Weights of a small mixture-of-experts language model, trained from scratch on English Wikipedia.
Experts: 16 experts in each of 13 layers, 224 SwiGLU neurons an expert, 1 pick a token, a softmax router.
Below are experts of layer 9 (counted from 0) of a mixture-of-experts language model. Rows are named router (the router's row for the expert), gate (a neuron's input weights, with its number), up (a neuron's input weights, with its number) and show model dimensions 0-223. Each number is 128 + 32 x the weight over its row's rms, rounded and kept within 0 to 255. Numbers have three digits each.
Before each expert's rows: "mostly gets" lists some tokens that are sent to it at least half of the time. This comes from a sample of Wikipedia text that the model never trained on.

# expert 14
mostly gets: "ers.", "er.", "\".", "ion.", "y.", "ions."
router:146090149062093121163146135080090076119120192211106173165147092170149153131123155132183048037133198132155072130153084194113186183138074132114123165175173177108113118065173088123157094148138070130118088118144122090156125083109145156130115098101077175131139096063134157143084115105170144120130163150178150147119145066148123103090116115125136150106149064090140160123132115106155116078125114105088118144146109195143124164188130114098105116139124173136131153178115158129108130119136128137071110139093105203120120106098154139097128177095134091127055105151103137135115148132155167137110114118109118147138120116139143176092159127134074119093125174151089193108091175142098109138082
gate0:147110147160134087170176096100103181085122165137066124115185124089119170105132155067127103111166138098095129131186117117129148132165183126117113044141118120168097087129123145165166130156128103162119140122126047098147155118114124078150148159139134134093107122137168127085099196083146148136131182120151117168141163110104174094119117120173080165149140121075141189141124107111162114147159082129102181208093180170139192166148106116187093084166175132133114081109117104163127119123152133078171150208150115137119178150160072142131171128196142129127180118101193106131120148082109115124165100108098100102170204197132144132149139116108119105116143076098085100111071082163146168122128
up0:090143131105175094151127120127132095100088123184144097114110096128122150106177109163138175170148150128052141134088145147110133156157105098131164104109072085069121086133177137097133193148111124076107111188142124084188145085141155163117146166087081123117168077109124117102135113163157106128147123129180107149133145116097114130160132171160146143093092152076201106175122100192153102128151065101117151109094138107123159096111125096106204135101144156114155113115108128102117145076060133228102117103118105115172042122148151085176131134152155115118150106205129078154096200166163134144170129171106091145087136143160093190186161074102162091109123105120172132095122117069132110150140
gate1:108178148162115115129146130116133125155178081131123140142153106089089184122201162194143164161154139155128123143100113180117189111140126184149151139141173158145097089122145115114104137116096091151169133178147135097100188127088093124157111183104131097163036153167134116143165137094129094102100070107081125133071107174166099110149112169109099171083088220076069151154170085202172161066140131119131073056116092077135114095103118151129193111133145118131124100140108178141179108148169139131153127117085142108076149133122133080140095189089058144131103122141125140097125106122058129156101133139123152149160109142091151136078182076133102096088134088154115092140172112114119137137153
up1:076133155096070129131087159181135111190164157150129138116109135091124186111154152145133161107127106166129136149081144198115221154168143137141172148140196160165114109128178082089116108153111116132147098107116122139081162103145072135155128154127136080121098142115096146118139119090142091134135101119122107134101112197148178127151126185151120128093129119129106121192149072137188119054117167132191071092081107130103142153069124205128199120153160163143121151111082168125135136151173131122150147107154102135068144177110172046194088166135087150089113139124070149130136149160103135218128091161102122124135139143088156144123142116158100111138081097174143080139201138187120121113140

# expert 7
mostly gets: " design", " fund", " head", " pass", " develop", " open"
router:096123132100093148202164140118073047102128118149138133100093141183137122150187148157160153119139073101188096101156136139057131092153085217112142160170161099124097111061124058141136106162166071202113111135144085115119094121119083191133132140119140134166094137070112158141130101115203128080168194176160158135123098186142151086113167114158138089139119111124107134113129135112160133108088115158115130111088157197109064118156126146119092141093137102057111150103163112100069127122145127138127092084157123176151123105128116156071142137075121126148157127081145148123135095071136175114096060105198064132088127167148147110120125142102131154158141161154101142110138100129067112096126
gate0:158114140108131147114142104152134097147072152110112115142157085100123050107157103143134189127112130113116176165128174133151197104109075125172118078112125108128120167105077170099108161132073172111129095162222105106139102097127118101161176162113138160135161073120086072104127091153164115119125166152145057153133136089170136131156083104120129124138082192107134137138109146210155099108129090141146155081154147100083053121145125094165071164123131109130125155150118156149154097071157170122140126104139149121141115145171125121053086035130098103129170136173189185082169114092087099110124118124148093140155161182104191115156196117127139137141175116125204124098100084119124106161097
up0:104192107120096107142172035165148075101098075116136106150146100075149167166083148193165141144131103159141100099094146086141111131146129132115044142141095120123145128133133127080129131174113112123147127105124120130096116133124139105145154148045113148027093077150099158169111079082215145081142124114150159091085170105123157183160117120119122118149151123082146103127110181102148130111097111130139111097144177119151144090117160131123101110197120106160094046150180154132130085147124119152113148119188146148151158212202139122181104099077104126191114139088112151097148134118115106096104133154180143133152139062151181112141148115124100165136060127153128172096180125139091146184117
gate1:088128119102100210106097208161119092095126072095105183179163147098165063101125093181182165170168127122097130122094091089106104154136147159099135150128111154196164149107148120124086096163129070157090072162074095115127175152150108128192101119110146131144164149193137098107129190084071152158102090117113149135120097177089137158171149087131136120085108162134101135105135140102107107143125132131098137094122135134121104135158125110133123140103153146117134136169159090088105143154162109118137170101054205136141124110139070112172127147091110139163164069170127106128099125061122088157178135069136139128064164207161143154182190119137144136201179148097159137093129089122130121120128
up1:155199150102139121133170088153116180125200118123081141113154134119110110175137133161123138130168109122053086120165049135132147148125129139096121118142081135061170135104076169157128062178150097134119078117091096132103138153144126078134094113129181167126120128144104074116177146125116141129161167136103123136168155136110094134143154122179072137120158117151141124099128063124160127160128092133194103101105093093110148120151166102098080131167108084089053162158159105121178115158112082128107154132150077097118069097132145090122167087068152124131177115107135073098113107040159144109163152116157105090103126127117150117149188180088224155119113101144164144114153103032104102184114

# expert 0
mostly gets: " United States", " | USA", " US", " Republican", " Texas", " | DF"
router:098123137124121101084152144131091149134087106155098163147137143129118153147141140159172121049074161090099172108129190149068098160112076118091152097148110156119177130070169130102169056151110175109110147141107102118134100130097139184156163110145096087100125117064107126129129163112195110180141133134114125080107139095114171170137083097210142162086146174117152184130158122128097076105129151094161168181162131145099153103145175138157109127135083159165161174179137118069118147089079113119167112171104155149140105181135109173098106118108158104144061161143150087072114159074098137163136072099093169148120148172099209116103122108062104162146081132132067156107093124148100144156079
gate0:175183164095168167120149147153101129133128105106174152185182115090126126068113103125120140090137153110159118182095126144147121147129122138076156104134102157182148156111137160098109151063081176130208085123139113130128089126087165160119161085145094121153207044108091121106081142085172090076108154089185181094134077099106074114121107151143150171157174110124125102123130131133062094125076123165163141141152107164115168061169133118103158140087097139155124073087123116147122120134119172118099113100152172150105094143063132098100138112127128138106137156186141127130142118089140104138198130151125150109196161141099140106188161112143112145146137100196121159052070145141079162051119
up0:162067121109128161103143143154105159127079090136185149184130157134156140114147096107138155122082141101086147141137097124179131189141136160141170098118103165172147094119158115135135104121127186100176136127133107159132116143147147150105149156125111128134215098104118048062101141124207112106102147106114149063107066118135112104125090110157118149162126173175172098106154163109159070056100130122159114113105100140119202095163125117104172127093128139162102116061145185144136065161170201144098108128112120120135133147092135090130076126085149090125086223156150129124107128134111077077117118127128155130204164135110148117135149139105170132102112118121166181053069137214138187118119
gate1:071087157117187089138099122124135103126124157126095161118128129190161073152116199162150132159158126094126093069093147182132089152145167139089104105168111147142133097134103205111112128145120127137197119146139110150098082147138151158115125074126117146162169149172171160228131100111096099122156116145131115091136193127112104115102105191095100170211135104132109162051132126069112171132136101210140112115114132172126102092094116154106098143124144146141174131171176076152065136088127160182139143076178184138149044176153144142086154097116130147134178111110159111100091110124136159132135086097099140114157152124163122091172139177135158107102065122100131137130183115134117171184120
up1:122113103153118078139103079166143136146106146150103146081194153171126111113137118157136116044127131091137105150149113131158137210158084150148050117146134080129198103134170100123109068107106137158153071106182107148176126116161165117079188098186080101060172113152138185203154089096140085150168130109122076129162130120164115113102118168094142157170161106130129158109107142096177203114139115121164176155054164158158148102113143133097114127120201152122141144160119125114142136119137152124172095149133143126141151141114146164099066095076132131118177155174168157137168144128120124133173099123101103043177160125188153110136162101140143128118101108158112118107220159158105135158165

# expert 15
mostly gets: " in ", ", ", " / (", " from ", " | .", "% | "
router:168161158114117162048096136111158097129128083153186164087129108081067118113122193129100140130107096110149133067119112140085181110150154086139123069132072097150107165130095194165139116133180158179116165136135084175144127137098107127146112165136111128128148170147140102119173150091110113122139078107137109105163166163068097139152139145111026120078088110108083062167117103149067098129100075108151121132136147123159096131112094116186171183106104116174130077152115131133124070155126102083133185122186146101163210156151161096091122162104118122132151163141125135084120070094109173084135148105170119054143138141138118119141111161194174119101114112174143104153191139172173121129116
gate0:116110110092136088142186077128139145159137111154123140201131115131193110154107078107079135108109096099106178101222103137140132091124090112170164130149132107098136108153122133133065092076117054096178150125146153146091179112119095137215061090148114109081110083146117123147142129146142117115162101139097126099121092109084144086086144121122178058116111177107155176087178116161085078172084073130155119123119187134162116107131178184100111156101181166155163199130110136099144123120070124086138087096160132133091063124146146123159160129124139149138084123075133124071120144108107130129117082154154138150090078140082175087063116152111121113138138188126135144129076165126170087173106
up0:131181132145146155109097141145097155096159189119199156090069133129187135120154079106079100094204148156151154152103084140146116139144100091135124156194117168149165099155171113141149130105101125121142123087143119153168073117167115145130148159147112098182128122107163123114118127119203092177144163149111199041146122166143146116094092150109111041099123099099089157112092225143180130115142104157167095158133134151161196135131106187118120090166051112137134169113138192101125110086080114132125161100138161114093123106069104098102146104122107128179179154164129130175158132193120132129165119132124106204139135165090128124152099135128145163065113152108081097116142139083158144106088
gate1:095101170202111159128126141111104097123135123085096133141126138121069134121154153143121115155137122084153113199133189084149045110101106110152087149137097076109082126149144107127159125133142135101193120096168099094071142165129160145155138133135117154118119121146106126119116097099128127106204080122109151130114135130181084165177052154086139127146141155178116111103132101105158152095126090106137108039133137168125137164124141204177094117069161116164181141130072123170181179110170171079148052108086116154155170171144093198101124137155159161075141156202128143172126169168092094109111123148132149148117126170101092172178096106137086114105126115131118139153088118132212189126108
up1:125067093142147102177125162097085065154178150122101133160122116147128102208082204133085122140141130131170118145118111135087101211133186133097155137094138107099149142156126163213094070055115093126098156183169112071130152144127140103097139124145158182163049132069213121138142154122091108158119172131135088119145162090112142167122085099147086135119127069102178142117098140076115054127153148126130114102121078083146137128140155086092150120154116153111102102163196129114087149170159087134107079144119096086110101083131138119126100128114078132126129097103105087113119056147147101144116086098165079143110110127132183137102146154152124180092123133121107109116162135100117069118049

# expert 8
mostly gets: "0", "4", "5", "9", "1", "3"
router:125148090104106109214168081063084164146154183097096095139093118141162126139129156092108135178115131146102047131199097110112093105085110166120155145166161109150128154128106124163125160157157094123173158102110172122141092116176104146138157105126090196181104144096117092158105132154181141110111154079143148153121116143143200096068105160153101105100138122153101123123084111114114198119129064105074072090138091176175120186158174169138149173112111161071135127159119133129166132109131152112127128129065169153120079128124122066096166057115105151155147140096099117195183118174149153160109137169103151170113123114114164111111176083107140152135159104139121108118074135077067163185096
gate0:135166077090101104120117162119123163061159087161069127000167113130108049148167111142166048130132107112112148082174115147113130117097179134132187129099121090146130130146188148165192153135161089158186094120094167139116158152110150171164091167133075150133125095076166137102140113112124121133086168150140146155110113142167111109110173130131122130068080127115140122100095164121129146129088176151113162125140117099139152150129153100096144113163136120132083171099104118138142074149164067141087093133116115199129163135099158151153100130200096127064079115195139132096131131146153121154136128154168141178118101176128152083153098051128080208109160146132115098167156090146094163135113
up0:112168139128172151120174155071110107083097130129153144171202107102134090128114108134136140132085089043142118110114144111138128186130174113178111122112141147135136149149158142134068159158160100131122100153107113186081048148189146153190128117112061175182148086131140151192170152107081125095109178113125120115151199118136135197140131149148120121093134147099140178145172181156094162155147132195107167093112070124161113090084164123154137117169178149082090164107130152099151064107162128132134106092169175201109170135148141156141172193079116142105096114110215153123125080102181124166126161117075117134104166166130096120140115090125154111135138135097110166117131135147142189100110
gate1:107181069166115088144101097152142098123063123148185120100103086116128103095147151120078148137123161210123068076078072115122107098122036123117136126092176091095193120105084170095069130098089113173151106102122160156089162117125117150146145095125148110083131100141107111101111069134145177107074085065097136131110103116110126123175067088116121131130128150147080108116123192190096123130134190188193130138128139143135084096110090063125179094092153108093137104137184134096163145134142108074104163159129137137184180124143124122156151132151133155119119139110135100100141108177061093134158089086155098134155110108116160176152163058092146101174159115161113122153142156144107169171156
up1:151098138099167115084079137153139143128161096094154138117135103134153169065098089088078123081172129096200140166150195128144106144079092148152109060145139124140144131146155114064120137150117150137170131122130057150195137090135141154165116119117117000114159168115131147131102165151141210133132174074151154144153112138120153142140130130151123127124091134126131149082106136143078082089092111208131129098095119102158110136144128134170137135147136098099149138109087148161111133114142117117164128111112154129095117079063146166130154141149101147163134147089099101181124191114149197170178133118107087193175120120106171138113170119091096039162131113147131169176120105081141116050180

# expert 10
mostly gets: " after", " before", " into", " about", " between", " during"
router:180152122153165178118129116207140113116127124076119117134143148102152128150122151138050198131155099139102151177056166099156091151122097141149150110049123111180114155174085091115177151118107138095122126142188073086110153171163134133147134128142152085115120145190147172048063130181080096102119083118119099120113130128063087151217087114161151144147080165086068093138092110076174096167135112148157148145103127118099173130084126116194139147135146064132087076097116111177142137146107164124171099161117142101154164175120122156116135107108121091107085107133172125088085133102128126109168175150136157127130131188113089145152120145129108108089153147122165104124187080155184155087128
gate0:164122093120101096154117121141113113136142122152089116099136145155155162091108188193094152058133188081060096129192136182140128137116083069126146145096143161087144164111062141077142119141110103119128106125164112163137095116190171123145160112127080136123121153131125155141110129130087088155085124037113111085108091193126119093157151149103123124205115119100095144104135120089106073136093127132149120126114178116135077095106131131084148194118152136146117192095106053078122113074138106112196153172174090059195175094160119151135135174106136105089189107077112167142156144124143163120089142152145192159143108135137132178118149063154137132147118071165123100098174132139133121128062
up0:124106121095112096124159124115143120092121162109127096200190159139116112142080159159139192136153088084081102176101096147171102166156103115118082115119118213124139114138094139125108181104087136145103151084153077087137151134149133125183169133121217143168125166164111173172132139135158100119104123138117170089135120134129125126171123128142155143221163108131154118177192115113112146107129089165093091070151153133139121154106106190079160167118130149117084127172121140078120181093165108083173085202060151135121153107125089157129144121149117050112210202178119118139107119109075146083134139133105175150131158141081082153120116133164080106145089149163121060148108084142162102127131
gate1:169120114119082113121114125159129155172143100130132083109172040139146139070123169146118113125158101104093149095115142113137076113152098163151096112111128113134155122134143112114170093130169121115104110119139152170191128072161112098111115128137072143121167075086159144086142113160080122122188072149070115080104156158162140129115157076131117113170147159173113101184060205097102143138174152062150132051100146075155102139147132151152116214146149123098136120136082124110053102153112153139102149124129098179153217162142135129117095137126119108141122148096184115087115113096173109117125113092149084125150160162055251081107108153131082156149120135139130202118091145124147125117151
up1:138141147148151065122112135156071125158119157140141111157060137097201133077188094103144088217105179147104111153172164120128159083139107151103171150133153095104123137164089153175134172122133152163134127098127078172100102117061165155126096133122117131093107163146107066111075133119202131102136107142146124101126120117171095170106115176112148166105103105132206162162128144136085093123102123091185100146137088073134102117127119132039145174153138105110131195078124113172141164130099071080128162176126108074138137095169139167149131143120195159158136193088113116149151138157123142103141098161112187127193136090070094138098126074087149089121155143154118125141075121149092175175113

# expert 11
mostly gets: " Jones", " Jr.", "ki", "ira", "ano", "amo"
router:081149170207105080108152109085164155172083127111113108145133111115123149111135107109170087095105150187087065086131114166115126103105148156142143107131109146112117126115169065097106102052133031118134115157080232163166137120095146099165152127112103115123086115091084114113144100102143176148110159113135128101132092105175149142112127109158137111151170069093124141158191132134116085135116163090131120172162093091125141131154177083060089154141132152165133178107119087107135097138120104145093181116020093122077124066133156131127121150096163174127137084155112109121135131143144070158142038128080125151151097134162170143103093150113098126157120047124087148089093163123106101121147
gate0:110198076151141142131114158201099158116131096171114139125157156145115096083090165104095174164123171153140125102070166032105094124157083129101147160158170110106148195181163132125155152168125116084107137192080198111136157084153141159080083122146192097115154126080148128170094174185110115119125132115117099155150138134098120160115134139174111123136097131104136116100135115163150077096157129083124149104109141131130154142119084207178137181098143113186127163138134191183105069114207138104148088166176161125142160115119128179105113169116141114099140088130129124089130121139144107130173122146104141127090106129128126131150177189197170117112240097139124133118141101075110103156110
up0:120149117137142192064154160128113109205116133130101072142134099071129096121111085123145123146110073094112111093092117114139081178168169118155090101073162140126058123121170171144154173106167167105152191124115104150116095171176104152167117124093126112116106162170115115120108059082124168113068142205123125062121083091141128112090103171054079120142111104113122108082093151147136124160098127096136192087042163134119123113100118119064122095136146142071121072113059153092111138133116175128150120141074099130135150142167157080082121113122138168148097150168119092055171191094090141115133131122158112142096098131122142102099163127117092156096071158074113136150111121165158107152077
gate1:136148097152200168161137120093058158132189131154123157145103147102103131128087116148143119121122117140105150193205165122111180135107118088113152145117083118132141164177122134139176120141103137188089136095113115198114058112068137156142209119061085120172137151132180129164128100121173136123138113092059156099130116104127160149122111132160126099123085149124176132137095116098151121115172099138089154158096155129148113068039130131130166164133115157171148145162101120134117134154072132085169130160150093083042107119177121156137116161114135150146132068097110142137101184138124150132125158131093149132231101072096131177191144149085133115163206134158173128086139146091189124108147
up1:082174148109134135135101168132108112092091112131133102111188132141125154151120196205135083073116157028126145127106073135077169151116116147127129108137146142114074139138123091187115136117105154093135163145160148103140143158129122110128093141167100107103119135107091153131120140105098124171103098166137131165082139206161143119134145198088071164132165170102099114129088119152088154122138144144139154098129168113165123093144092089110128153089171110137147101148177115115134156097156182073065151144136182181183181141092144097152074116143198126177116139168075107073077072153124073086077143161144111153110056125179168166061097116089073139094112148140137148133143100132183082148148

# expert 9
mostly gets: " As", " Un", " un", " fl", " Mon", " th"
router:148091142158149136158125172057074131119157095105139095048136103136125098150124128074098123178116117138152128133114091146136161102141182113148097149109117161112183189125137169087085178134145127153175148082174118132124119178104136136110157132167163182124120091111065145146112077110147075094143195141094120098128109135084148109085156155155105098167134153133166104135080158105046137127138116174109112117160112134152147109151096108099149146150140133080140159058129105186091126154143118053166085065203141143086123119119130105127164129180140161120105116075165147180197064180201155091127151142147116120136117026083127122094095137125194100139128105148174142094145125092103166151120
gate0:085108134149147101131068180087071111104110127109113123123109125153118156158101147027125116126060128152064168088104080125087123099190147142162127110055123110160058150134121155140158119130119134160124113108132174171128127158189125182079127130187093141119185099223110088152075128106079134077091071111117115108117135113133097136133159133129092158121127084127166121056116122098098128212143101127152145144125133137121081127136111097187144155152107101107108127132116101112063102220128096181126133148107090096167171122122105164111170166125131159088088126097161106087093165118182097151096098188073162117113126118163105115166105120155122120103111117124161132105073103107152189136075
up0:144174126128162179089120094137136205090140113076174131085134061138127124168125163196089153124147076100160140121118107142132086134137079162152108107135117160071153145141159156113095148145098083156076148139121134113162116061085131096140182121139185137108106160136098157133127106123107144174114155097159128118089089133084125098119092078075174131134155050158104141203099128129106136105140106103163157106120116180123126165143069090140140192147180190077113137188125151108108148167202135098131101136068123165092157161131135117143045100159129125135110094138152101146096148097090099108117128104117191100139112078109163105139184179109117136154175120060122120156112131196107182185177
gate1:110123146103197156167125115169090137146200092190092122139138101082141143182094132114181156083191089114185124145130130180142187118165103121120099139112134131131170150129098129149098115048063141076131058110152089138063137101088169104151090142149140111152131172174130082119173140163182175113158109143135100121107110090138095183106152153139087137108076163082065111118155199171124131141124172131130110099167123112147103077143135100157156078169098083068154115099085151145150126111100186137152090120174132118109128131143134216147082092168098122162168110077137119108106127154087077144177143120128132139134145115172111133205129103114186109145167100107102096150055136126135135123119
up1:144098083146101142106105073135170127156155177121170134112104158087101133127129071138135142153107086119114122114134121104151122064139112151151113059103147108151122103156148120183111126174179169089106149170216129101151110173156166144151092187142124134116147168100066123126053099098149125138137146101197117110132109152187202121140147096067121160126188190112140114154120131136118113091173148142115129190108156119058132179137109189106152088126136124169094064204179167082126108109122116158119116082088125142076139142130165140069129113139102152125122164173094139126178122125132198065150115112062167138093129102147113128131188156170126117119190107078110162187124113191104116114138

# expert 4
mostly gets: " |", "|", " |  |", ") |", "==", "==="
router:128105085054139101120170119154169134073142149154077077151180090150104178134125103182159126075132124127095172115143143100198112104167133081151093148102141141115111129138173232105141193104131085100129145146153110042122159176150106100139094131126111094119124117158098110135114113083150102110128066065148121158111049139127146124115118098075131111065149105083134162142119135120178128119159099129192164218073114161097140148162120159102103136089111120137129148116106142122144154101180109148070117110157124094142137095097105145118156146109123165110100081116116204142146098156075167112139189084156119218191106156110139106184122149103104111158151145143105099134119100160134068093102
gate0:147063107173161107108143187131170176170101132148104176138126119144137198090155116145116083100119111104108144191061147076120119148170167126115131089131088134073156077117171183132130160198108156180149122123089124156100138163094060128117113058094101172178069174198142173104141118124113166148114162062142167120142116131186144133078151148141124158130138083129174131125139116173107144180132139113130150135104177098159134134160094128118163165117101121098155109171163135138081148159075044123202154159175100102087093072138149076066151159122177164133132120134130191148184117153147136110131154174133117146171147147181115153161116135119143146168120167106108069136128155098133099128096
up0:117060143145128080108112136100137133180142159121107171147114144158159160060142079126086073100102079060091155190126119091119083107109122101138102115090116154097185110118122142119108121160159123156154104144129139157077155117090093094095154120043119133146131122155155127160128145134130089163092206130169117068110060151141135124116156134167143144171116048070166145131144120144088172160121199150103155102153112092120097117083129127125113160136140074119122097156128119158090186094097036127148221187166107131104110094131209127086149202094139142143106103128149090119163135182163135109092163137136104168153102118179150115167106108143206157155146173112096116139138096123122109113128
gate1:118123089149160094181171232138166114124135112128179145129094067123075147100179101077099137130133124095119145114122107047135155136143155156133124122114107123161128124168034132150134094138136099154135099114191074091129099129092179076141107146116148146148189125095119096148123115157096185131164061081097129106120156114099171092179160140136125123114158146134081069115150106068175134155090163090129114118143102177093125105155140137125195183155132103072106138148144147096146174174108136109116123130131084112143148129150098123063138114192126121101131162142152065117082096102176189085184131126165107143158137141125089133136048161180104144101116071164137047103082151131097108114107
up1:135140152126087146106101074140100171177109134115062113152131206112204116165062140167111127115126110133135103116091200161093075154099108132106099127105155101106123130110167084113058152091169163117116161171074126148154159123112129154112159116109131099152042128217143179125157142130158048125081173160145102160112118128127126165106096141110119119167094099120164201146082117162103124063173130129120145119080108099166146151111116145152067084085143135161112092116128107142117123108147146106115148142138193156103120119141135132140143154080132108172138120117103185125133172187125123125103121150091116109118128156108169097106170043082195126159161151100130181159075087143185189177164

# expert 1
mostly gets: ") is a", " is a", "- List of", " –", " as a", " —"
router:140154148109105126133125081127074127149083150108089112109105134080125138144093108173165096103083100164120100168068062183109113164173096132098185141121127178126086113118142116075163133207153173104112087134081123089067177119155136129158069084162144079072117113176097107092063146194100138122132092169156129152095181072114110162124136158062152145105119062114128157094144142182144068132100159146156140129114186123103150149109118126118099077091102174110135117154121146135125156084119157114103111177166164117130129054130169225163152133129168143099084093163164134122133139117157108167115107119158152147134141145105161042072137078081108167150097111142144160125133162150111149126090
gate0:084121083118134151139093165148153140140144084067150154109126185143121144127131096130143091136095134158172081121107094128156147134165132091086170091124098113151105135090051101111162155047077071132149150113157191140099138076114142151097084126137198102128134051125175073134133125141074118173147087119179129127071152141113176105126150116100146146148101171125145109112171142155132122087134112143155102101064169098131132074085162096179084100177136158203105069137110125121124115142117079174168142116154178129085115131063178164114065133154118080124129114069084143091152114158199127121176094175124162153148097118101073136114139144114114160128120128104123091152142149054152163120054
up0:090130092098122103100121125154120161097144128098182142145156140095133069149119124141097094132122091136159059111123123099095118136099106097158171089124119118160134144153039063092241099126122146100133207070087157121165183135145127186090124137093207059117117095100153159136141148119190142112145127128103160123110107169140104087116114117136153117126168089146148095165107182145135108121139127144115134108089169114140093104094107119138093145165120200103156207114139080163129066089095132177110186113169097124098108211115124152116159138142114095115158154115085158093125118151155133093093073117143121102128144092173149134140124180169214111135194140093131111110116117161061133069111
gate1:122126134087145167117113126167192141144137170091131122056117134156129121157162097116112168119114153110131095155140069128118070128099131138171113119143073165150121181110147135142138126115191160109099103031135132157131083141110095122125127085124170142084146127132092056145128151109115097076103101148163159135076126150125123145104172139139105125126173149114177143116145126127054171084154165091170115133098134098107182063174141118165102151148093089059052112115137079177129159141136158106229135148095127132094125119162146074119110117159177198101168122130172102140188109078197138159095140117118121090132150181083111114106133187163072083141128165125122182158120195117122176111166
up1:188089075084131120112078127139143150098075129170151122125149162142132195207118126182141089157104149126144066182133131154064157163135090161197156177116173124139142104114071134152120088178108128094106157100103095102177112153113121123066144127175143147134094155101114131071143138129140161136115153159093080117137164112168142124154101107115111138151146059144128151128155163161082129180080057032090110136100114134159051134147101134126118170185141109152125104151063158130134109121105133065093027168150109135090125128143114090141097176110097103113083150158105138070154099164101154108059117160075118188151118133098144093126095103141125143113127130149096083126155137159091125097139

# expert 2
mostly gets: "ag", "av", "amb", "erm", "umb", "ug"
router:147186136128093101185143126150172154152130124127135085128071147110126129108142088093148184172175140086089155146095086178065103096159122162130092081088118115105164129137135192117085135095177098104105095119181144132113144182084129109151127111144147130102156116124165173151150181149022148120184177150128123134124166189168074169117126144115051072124137106134166047112191106141109183176144183114155143076139105074159106154150136155122162093117098110083131141111136141082147133152092107124097107138149125111167116135141133090148112134094114163146168129089115067170125131107150158095160209091136142106098145113146110182179155150168104158106100147096179089111076103101114172092173
gate0:176184095165072160118198106138126108072144126135163148184107136183075127081082118147118111116093145089120132205132072121097119176137095118103085057111136089114148068133082118116151074118147125161146158176064067148157144117161120124112130121151121104099125169135171121098126097082142113155182097133090130104159144134133084138131149120156111131174127101131119099173096131064108104114127086141154167099127166179171149085122119108131134117118145159204080109138156077159133103211153098088134090126148199102086164148123069100072076180197158150126109166122130101120116131127163174055123099087109096194140122153146085161140074147118143117128126133140105131151129088098159158129187
up0:133095140147166113063123161127175126127149109092071068144086119077132182123170198157095156113159101132055152111133133107122152031143099129116086161115101223124145133150107141108128127157142116078149154058147167155093140087107107185119093142114088119157157078133114119161154162183087176048169147139144143116077135124119203095170098095166114080064125166161114172175117094166129130118120205116046120158166113133115096105106170175129133161141128087085195190113114120149136139080137153165150117112135111084133155154132157105171116117135107105124161128129098095104137160125121198151162114106111151136073137122133147125119123107142144131152101167155121116107164164153100133198100
gate1:123165149190142167122166150151079121188141120138149138092064137103101163136163148074130145104156105115182146114068192151090133174111151154112064150101164095073150132132098211150105138169107147162132113100189126106142164180149104111101105133111184125109106115117122155144188113078163132206121125118122126133071150129109094203115134161096134143154114100164068146163106118101098075159128093106121104153116144079132149140137127106126117106151115098178135209083084127111126204128091146060189076125111098086151121160209102186136098202145125127084147092109098163139105150130154138085137139151115120166152099104113098161125171119106115170202176136128097146119073127111112106107111
up1:103116152173053131144093134088145169090104147127186121106107131169145151090140143122166118169165160121140157138119117178115079144134157102136104132128139113127157084091084064102166206116172130149156102115206106131139191178132168095112116105121145136087083128122085152135099112174144112182067099127152149112134111176144159173144169116095082137218090130122169103161131118172195110115137187145111113100072138094137166071142112114093135092093095105093100151104068130100089168070162116099136146132095125126143137106153160191142062116133150066106092163160111090133163074096104102126096105125074141153126152076124153206103083154175115170117139087157102176138125126148149092086089

# expert 3
mostly gets: " years", " games", " people", "ations", "ions", " members"
router:109123128230143139066071145152106148113102095116156119130122106135177104125130119112131158147123210128107154053132186135113143117157125112137153135142166118167102096128141047104107136092165141141068071165125172119137163170122111146144149148152161116100122142128143160117123132065058113130059137139086180103116129100151104138163095104121191135097097130137122192155111099153173028132120151104147111114138148130121101169117150071144141123127162081085062202149146111126111177063130113214087176165115137131146115179151162166114134095089136158122086097118068142120120130133126120105108084100161080166146112159113146119174080131152097099142142106061084111122201152132096081102153
gate0:154127145130115123139071171133077154184150099099126104108147185097139163119211137113067145105093150112152166126132146084119141212095143065114105159141126102175140131144145146078182153108140109105089139076099120095110125110175099106083116090153165232125115096194132103170074140154156143104070156120117154139132071105131169148062197108131118087198111103154158108155111136153135151108182094173107115097138151122160103158125160101200105115109143083099131117144138100140089143136102064116097106169127080112136122136178132134117134146146140083123034090105133149122097165196134084125156177115142095132125113142058132084150169167127141155099057134142090111125139162123077138125155
up0:092151100111160120147070153100132181041177061121177129165159072183136093114113126147139083113112164113145148111144158146106089139121127147094088112093100116109112099129171160121079117087122159120136148128141139109126109161140151150117189187065214151181184123099075097060133149110094090198103151170149087121142096132139130074115115050100150073159200150115141122135127187081126123157137088127155167142117159102104106122094125122105102132129101155090141063159126115126116118159144053124098086177163130047146082124130183124054108132124092106132120149105124127173155175140119121114115122123088108185173108122111123145087156196129126130163170108172149170129091167132155089097133
gate1:118124053111125178137186106141093121050086164110115126054139105092092082122125127134146093164159163169190100136157162099154188088119092112112118090104125094133160145062153131107143153134162145099168130140106172101156141070115136148165086152120116132148107094102129086122103133130103115160155171136182104063142108103146179146124116108113107118175151102089153136134099107138120095098148172136071148100137100119119067115133135108172097109133173137120128135139116153145131078083096117116127118181096114159141143145090096157116151107107076038124157187128088095107095119139087117094167116173082072166114166138183151135056126154137062112135095128086198211120068032139162108140135
up1:085134130146106186135148156170124140079157093135098126101176110151130114176084145198142117096138184156101181165121130113099117076160144118171132131145154073128156075115143183136138117076119113121094159187074124086165091134134101107178116185076123047124110098163140119151130159099082151041075160125111142070104093185161152098119135103097145124172090156148139130122102103155081136162167121180123097125155121124119154143097170164191145142077143106173065127127099153077089136101096120194158111125169140166173203115104126172076151103115087181103179113066154152078150070130088119095117117125167086113080127115113125108132106153159120098183086128113126152115136139144097153165144